Weights of a small mixture-of-experts language model, trained from scratch on English Wikipedia.
Size: 8 layers, width 192, vocabulary 16384, 36.7M parameters.
Experts: 192 experts in each of 6 layers, 64 squared ReLU neurons an expert, 8 picks a token, a sigmoid router.
Below are experts of layer 4 (counted from 0) of a mixture-of-experts language model. Rows are named router (the router's row for the expert) and show model dimensions 0-191. Each number is 50 + 12 x the weight over its row's rms, rounded and kept within 0 to 99.
After each expert's rows: a language model's description of what the expert responds to. This comes from a sample of Wikipedia text that the model never trained on.

# expert 59
router:44 69 46 40 71 51 59 60 33 47 71 67 52 52 79 42 47 49 52 36 53 64 21 51 51 44 34 64 58 42 60 49 50 64 38 43 50 47 38 14 54 65 37 55 48 41 41 55 53 66 57 50 50 39 61 51 58 34 43 54 58 67 57 49 61 49 47 59 69 53 43 62 55 51 47 41 50 53 31 35 59 54 51 44 49 43 46 35 56 50 61 35 45 32 45 35 47 46 59 36 46 39 29 47 47 62 40 49 54 64 48 56 66 48 37 42 64 58 46 59 37 84 44 62 35 55 71 69 55 70 47 39 41 36 45 51 60 57 66 70 37 46 47 52 80 41 52 65 47 66 69 47 65 71 21 79 56 43 50 20 36 43 31 50 57 58 47 43 67 59 45 38 34 49 35 54 55 64 64 65 47 55 59 30 50 55 43 53 29 66 49 32
It responds to: Table separators, election table headers, home/away symbols, chemical code dashes, and role words in player bios, such as footballer, winger, -born.

# expert 31
router:41 59 47 34 59 66 48 47 58 70 56 32 39 51 61 39 72 63 40 35 64 34 58 54 58 47 55 69 53 24 47 45 41 47 49 73 53 33 47 55 55 58 62 46 25 52 62 55 56 34 46 54 43 43 49 51 56 52 35 48 49 40 61 34 48 57 48 44 28 53 40 72 44 36 54 57 36 46 50 54 66 45 64 61 28 59 56 58 41 53 47 54 45 60 48 76 26 56 65 61 60 47 49 60 61 27 29 55 78 54 45 48 33 45 53 48 54 59 58 54 47 51 52 42 54 35 48 51 38 48 49 51 33 27 75 71 37 38 52 49 53 47 49 56 26 50 31 29 64 49 71 37 44 75 64 61 48 46 61 32 25 70 31 60 33 63 41 46 61 42 51 64 45 63 54 63 52 30 49 53 21 50 44 70 72 64 48 50 45 59 45 27
It responds to: Pronouns and short noun phrases acting as a clause subject before a verb, such as he, She, They, This, it.

# expert 63
router:56 28 57 40 44 52 46 59 40 38 43 29 44 54 60 58 39 49 60 31 47 42 47 58 63 42 39 41 47 45 43 56 33 32 53 48 26 67 37 62 35 42 61 43 56 70 38 38 45 84 68 50 62 53 55 52 39 24 45 57 43 48 60 44 36 48 48 47 51 49 47 56 36 51 54 38 35 63 72 48 41 60 47 60 64 46 36 41 39 57 33 66 38 54 51 41 52 32 50 66 54 50 34 64 76 47 65 23 37 56 54 75 69 43 21 58 68 43 38 62 44 49 78 49 67 46 34 47 53 57 52 45 36 46 56 50 39 38 48 31 68 39 55 34 34 40 43 54 64 59 46 32 68 40 57 58 40 61 62 52 41 33 54 43 56 44 33 50 45 22 55 64 79 71 43 39 49 62 47 62 37 62 38 61 46 49 38 66 33 64 43 47
It responds to: Word-ending pieces of verbs and nouns, chiefly -ing, -s, -ating, -izing, as in exiting, recruiting, unfolds, visits.

# expert 42
router:37 36 56 58 61 56 54 38 48 38 36 65 68 40 32 46 45 37 55 50 52 39 62 46 61 70 51 38 28 56 54 51 36 48 30 49 63 50 51 53 64 47 50 60 60 55 30 39 35 57 67 50 62 62 54 28 47 47 39 46 48 45 56 52 49 52 54 47 55 40 76 31 59 47 50 32 39 32 36 50 45 58 34 73 55 58 49 59 59 41 65 41 59 69 56 68 23 67 44 57 44 54 36 47 38 33 41 37 53 44 69 57 49 44 39 54 39 55 04 56 65 36 53 33 38 51 47 39 67 56 36 85 47 63 34 38 58 57 34 56 46 54 63 68 38 54 51 44 23 30 51 35 43 62 62 48 69 70 49 45 53 54 47 50 57 46 42 57 46 73 45 48 47 77 47 50 55 57 42 38 48 62 71 47 28 67 61 47 59 41 66 68
It responds to: Commas after words, dates and places (year, 26, Ventura), month names, and "to" after nouns like run-up or weeks.

# expert 9
router:54 44 52 58 53 61 53 37 57 50 43 27 45 66 37 45 60 37 49 54 63 47 60 62 56 50 44 29 43 41 57 37 50 40 59 56 48 45 37 66 39 39 73 35 37 37 52 61 40 45 61 46 48 35 47 52 41 50 34 55 40 53 58 38 63 50 61 49 37 61 38 72 70 55 42 62 57 35 33 56 54 36 66 47 55 46 53 62 50 55 36 43 59 35 70 65 40 60 55 49 43 60 46 53 62 35 38 46 78 53 37 37 60 58 57 51 45 68 46 63 27 43 62 52 49 23 53 48 52 41 40 58 58 20 68 37 49 48 41 69 47 44 73 53 61 68 44 58 65 57 80 43 55 55 48 70 63 76 36 53 72 59 46 06 48 60 37 38 39 32 58 33 57 21 43 57 51 54 54 55 41 64 54 65 72 56 37 35 40 63 46 45
It responds to: Sentence or clause subjects right after "that", commas or periods, mostly the, This, These, he, she, it, When, if.

# expert 27
router:43 51 39 66 55 54 57 30 67 49 54 50 28 40 71 57 54 54 63 44 34 41 55 51 51 42 76 67 35 35 45 67 54 71 59 54 33 53 31 40 36 33 42 47 43 60 35 55 55 33 71 36 36 37 63 60 40 69 45 60 38 37 49 40 60 53 45 39 47 52 45 44 43 51 48 67 42 56 48 32 67 25 49 30 39 61 65 40 61 42 52 50 19 41 55 48 39 40 67 33 60 58 57 37 40 31 48 53 75 68 49 58 45 19 37 34 40 58 58 50 47 62 44 47 47 67 48 54 37 80 51 54 37 49 54 43 45 42 66 54 55 40 39 43 33 47 49 38 47 50 63 47 42 45 64 62 41 35 47 38 43 63 30 64 58 39 36 35 61 61 34 41 57 43 46 44 56 71 56 70 45 76 62 41 47 39 29 67 56 49 73 65
It responds to: Surnames and final pieces of personal or place names, such as Jones, Smith, Johnson, -erson, Ibrahim, and prepositions after names.

# expert 43
router:68 61 52 44 47 60 50 38 40 28 28 50 54 59 35 50 56 44 66 47 46 52 52 64 53 43 62 49 41 70 30 55 44 54 50 45 45 50 54 22 72 47 31 44 75 61 34 62 52 65 37 24 52 40 35 60 33 66 62 45 51 49 50 53 39 41 39 56 50 24 58 58 32 50 59 42 55 49 61 54 47 42 63 49 65 59 44 47 24 39 52 51 65 55 64 36 58 30 62 29 30 57 43 40 47 55 42 42 33 64 53 46 67 60 32 39 61 36 29 74 46 69 56 71 32 45 21 33 57 30 30 53 47 68 53 68 38 61 55 58 59 39 78 63 58 52 66 41 52 51 34 45 58 44 66 41 57 56 40 52 73 60 58 52 56 41 78 49 53 42 60 50 57 49 40 52 54 58 37 56 44 51 46 52 19 50 53 41 46 56 30 50
It responds to: Nouns of duration or amount after numbers or determiners, and -ing verb endings, such as years, days, week, due, able.

# expert 41
router:53 36 55 69 51 45 57 49 36 80 51 52 54 32 65 40 47 49 63 52 35 69 60 51 30 41 84 51 42 39 41 46 44 55 69 41 44 53 43 52 42 36 34 74 35 48 39 58 56 49 36 50 45 35 41 36 30 45 56 45 53 39 58 35 75 42 55 37 41 47 80 46 36 62 40 39 71 60 40 69 66 31 40 54 34 49 71 33 68 63 71 47 57 43 75 67 46 40 49 42 52 57 30 36 46 55 71 55 66 36 43 68 34 48 34 41 56 48 18 43 69 46 63 36 49 57 47 52 51 37 57 44 40 54 60 49 47 44 45 56 45 60 44 40 61 52 59 53 50 68 47 40 49 64 48 68 52 48 39 58 52 65 30 45 67 52 46 35 63 63 64 68 45 38 65 47 55 43 54 66 33 48 43 27 50 47 33 31 41 48 42 36
It responds to: Parts of city, country and sports-team names, mostly inside tables, such as Boston, Town, New York, H(ung)ary, Marl(ins).

# expert 53
router:45 55 49 54 47 63 41 55 44 57 52 54 53 49 77 59 54 60 55 53 53 27 59 48 61 34 65 70 35 43 28 68 36 53 43 66 41 56 44 67 36 45 41 54 47 51 49 61 60 51 60 42 50 42 64 59 58 62 47 60 44 42 64 25 70 43 39 41 32 78 32 50 34 58 53 64 28 41 55 39 57 43 53 37 60 60 61 58 38 39 36 82 47 54 43 57 33 36 63 46 49 43 22 55 55 35 45 62 55 42 27 39 37 40 45 44 32 78 55 63 33 77 55 48 48 72 57 48 40 52 53 60 39 21 70 55 42 28 56 51 44 50 33 33 36 53 46 38 56 59 46 41 46 34 65 36 39 38 49 37 44 60 42 52 73 51 47 56 55 49 54 48 59 33 61 29 46 53 68 50 42 53 37 38 56 56 42 59 37 18 61 67
It responds to: Surnames and surname pieces after first names in lists, results and tables, such as Smith, Moore, Mc, Johans(son), Lew(is).

# expert 56
router:48 79 57 55 33 54 44 43 60 55 75 44 32 51 39 36 27 44 68 58 67 54 53 46 68 38 50 39 42 58 40 63 50 48 41 34 53 87 64 42 44 45 44 44 66 57 38 58 35 55 38 40 80 44 29 40 52 47 37 57 44 62 48 51 45 61 57 49 54 47 41 64 65 51 48 65 54 47 50 52 45 33 41 33 43 32 46 56 49 57 49 47 42 50 43 68 47 36 51 47 53 33 57 53 44 68 56 35 27 64 26 48 57 56 53 52 61 23 38 37 46 77 51 46 45 56 33 34 51 50 56 47 64 46 13 49 45 53 35 49 61 41 52 40 47 55 48 68 52 59 55 60 47 43 51 31 37 45 30 60 62 69 49 51 59 54 43 40 74 62 40 37 42 47 38 50 51 91 37 61 45 52 51 57 58 47 40 38 15 30 53 56
It responds to: Past-tense verbs and participles after was/is/been, such as promoted, available, reduced, impacted, often followed by by, to, or in.

# expert 20
router:51 63 51 45 61 56 51 35 60 47 52 42 72 32 39 52 48 48 71 15 49 35 54 59 59 49 58 55 51 55 43 34 53 42 36 38 36 61 53 53 57 41 39 44 56 26 67 21 59 36 58 80 56 55 30 52 34 49 52 61 35 45 35 46 39 59 56 59 56 77 45 39 63 54 65 70 60 45 67 35 43 42 31 66 67 28 60 43 48 47 52 27 39 72 51 71 52 53 40 42 57 58 46 52 34 46 43 46 57 37 60 48 46 51 79 57 47 54 38 71 52 53 59 32 38 64 57 47 67 40 49 19 45 49 32 54 62 65 39 46 63 42 47 57 34 50 56 63 57 38 59 51 59 63 39 53 57 63 47 47 59 41 44 64 42 52 51 49 71 71 39 51 36 85 50 54 50 37 48 55 60 59 69 41 41 46 46 76 41 46 52 68
It responds to: Word pieces fused with a comma that ends a clause or list item (races,, companies,, season,), followed by and, which, but.

# expert 1
router:39 43 62 22 37 38 56 53 57 58 52 53 68 62 57 26 51 39 63 47 37 33 48 31 78 33 64 68 59 48 36 59 59 57 58 64 34 39 52 40 35 38 45 55 41 49 38 72 52 45 60 48 46 40 50 73 58 50 47 43 32 56 53 49 62 52 35 44 31 66 49 48 60 39 48 76 43 69 38 33 40 28 54 45 42 52 75 61 54 58 63 44 20 34 63 40 25 46 67 42 59 59 53 56 46 50 55 56 54 52 44 39 53 42 50 55 53 40 74 45 51 54 48 38 46 37 68 79 45 51 60 38 44 54 54 17 59 52 35 70 38 54 34 34 51 40 50 51 52 43 56 63 69 63 46 62 42 40 50 51 32 62 41 58 59 49 28 46 47 57 59 49 55 44 62 48 49 46 48 67 35 54 35 44 84 41 22 42 66 44 48 58
It responds to: Inner pieces and capital-letter chunks of foreign or technical words and abbreviations, such as Voiv-odes-hip, CS-R, Kaspar-ov, ″N.

# expert 19
router:38 70 42 60 68 42 58 69 59 49 56 75 62 53 54 53 65 12 47 46 60 34 61 45 39 38 45 51 58 49 44 57 59 71 51 58 68 56 65 53 77 65 64 36 59 63 61 44 64 55 30 40 47 57 50 40 29 58 53 59 58 48 40 66 54 55 43 65 48 64 42 48 47 51 64 45 21 52 67 49 70 70 32 59 67 56 29 45 37 47 51 39 47 38 47 32 46 78 48 46 51 52 43 41 42 48 61 54 69 59 62 58 52 64 37 51 53 49 50 41 63 42 50 46 50 64 29 29 49 40 40 55 67 37 36 62 29 59 51 55 36 52 74 36 65 47 36 36 64 46 33 71 39 54 66 46 61 39 49 67 62 49 46 56 69 31 66 74 41 49 49 54 56 30 49 45 52 62 56 40 47 39 44 52 63 47 39 29 39 37 39 73
It responds to: Capitalized short codes and word-initial letters after a comma or "of", especially US state abbreviations in tables, such as TX, CA, Bav.

# expert 7
router:48 30 48 49 69 47 52 51 42 53 50 48 36 58 41 40 47 56 49 36 53 34 51 51 69 53 37 37 53 59 39 32 31 49 39 53 80 56 47 78 52 60 44 45 46 60 43 32 51 50 46 60 55 45 31 49 50 46 51 62 56 50 48 59 65 50 59 54 63 47 39 51 74 67 49 55 81 32 50 51 51 44 54 76 62 40 34 58 45 46 53 48 62 55 49 58 45 36 63 47 42 42 63 69 62 43 56 13 47 42 53 56 39 59 53 59 47 59 43 44 44 45 51 64 56 50 45 57 51 33 58 52 58 53 32 74 49 53 35 47 46 43 72 54 14 44 34 50 51 52 51 52 45 66 56 44 54 57 62 45 50 47 47 51 21 61 54 63 53 65 53 60 43 99 48 58 41 44 00 46 40 47 25 60 48 65 56 34 36 56 49 47
It responds to: Closing punctuation and table pipes ending sentences, clauses or cells, such as it., and,, ; and | after a table entry.

# expert 36
router:78 59 36 59 59 64 32 44 49 67 54 57 33 59 44 64 47 35 48 51 52 43 41 56 41 59 26 33 63 46 72 54 61 46 62 64 43 42 73 48 60 61 60 59 48 38 65 45 52 66 36 67 40 52 52 56 32 56 50 51 48 51 55 55 50 30 38 33 60 69 34 55 50 39 54 53 42 55 44 54 42 40 70 51 64 29 42 53 45 56 44 44 56 73 40 51 43 67 30 49 56 42 45 56 50 42 55 51 44 22 50 35 57 42 69 74 57 53 49 31 59 61 32 50 43 49 56 36 41 69 31 23 66 58 41 57 71 38 52 57 41 74 53 46 70 44 44 53 54 63 46 49 60 45 32 30 49 41 43 38 72 54 24 31 31 53 44 57 38 24 49 49 38 58 68 73 43 56 70 51 40 48 57 49 50 41 37 63 29 39 56 75
It responds to: Infobox and taxobox field labels (Family:, Died:, Coordinates:), compass words like South or West, and naming verbs like known, called, considered.

# expert 62
router:47 61 28 53 67 47 60 39 58 73 61 27 41 61 55 28 58 36 62 40 62 32 65 60 68 42 30 48 52 51 48 35 57 66 41 60 77 60 49 64 71 51 54 23 45 55 42 49 51 39 45 57 65 50 48 71 64 50 67 70 68 50 56 58 36 38 74 48 48 39 38 52 70 43 59 52 59 36 37 50 39 56 53 63 30 37 51 51 52 50 51 49 61 40 36 44 49 32 30 52 33 42 74 58 55 46 63 36 30 75 71 45 54 42 38 39 45 54 38 35 24 54 41 74 60 38 52 44 49 49 49 48 54 56 54 42 57 50 54 47 47 63 45 47 46 36 45 50 57 44 66 27 53 56 42 42 67 64 33 59 62 68 37 36 32 53 54 53 56 63 56 59 59 70 43 66 37 56 59 63 28 64 47 44 77 39 59 42 51 27 50 49
It responds to: Sentence-opening The, This, It, These after a period, plus joining "and" and closing "5)," pieces in lists and tables.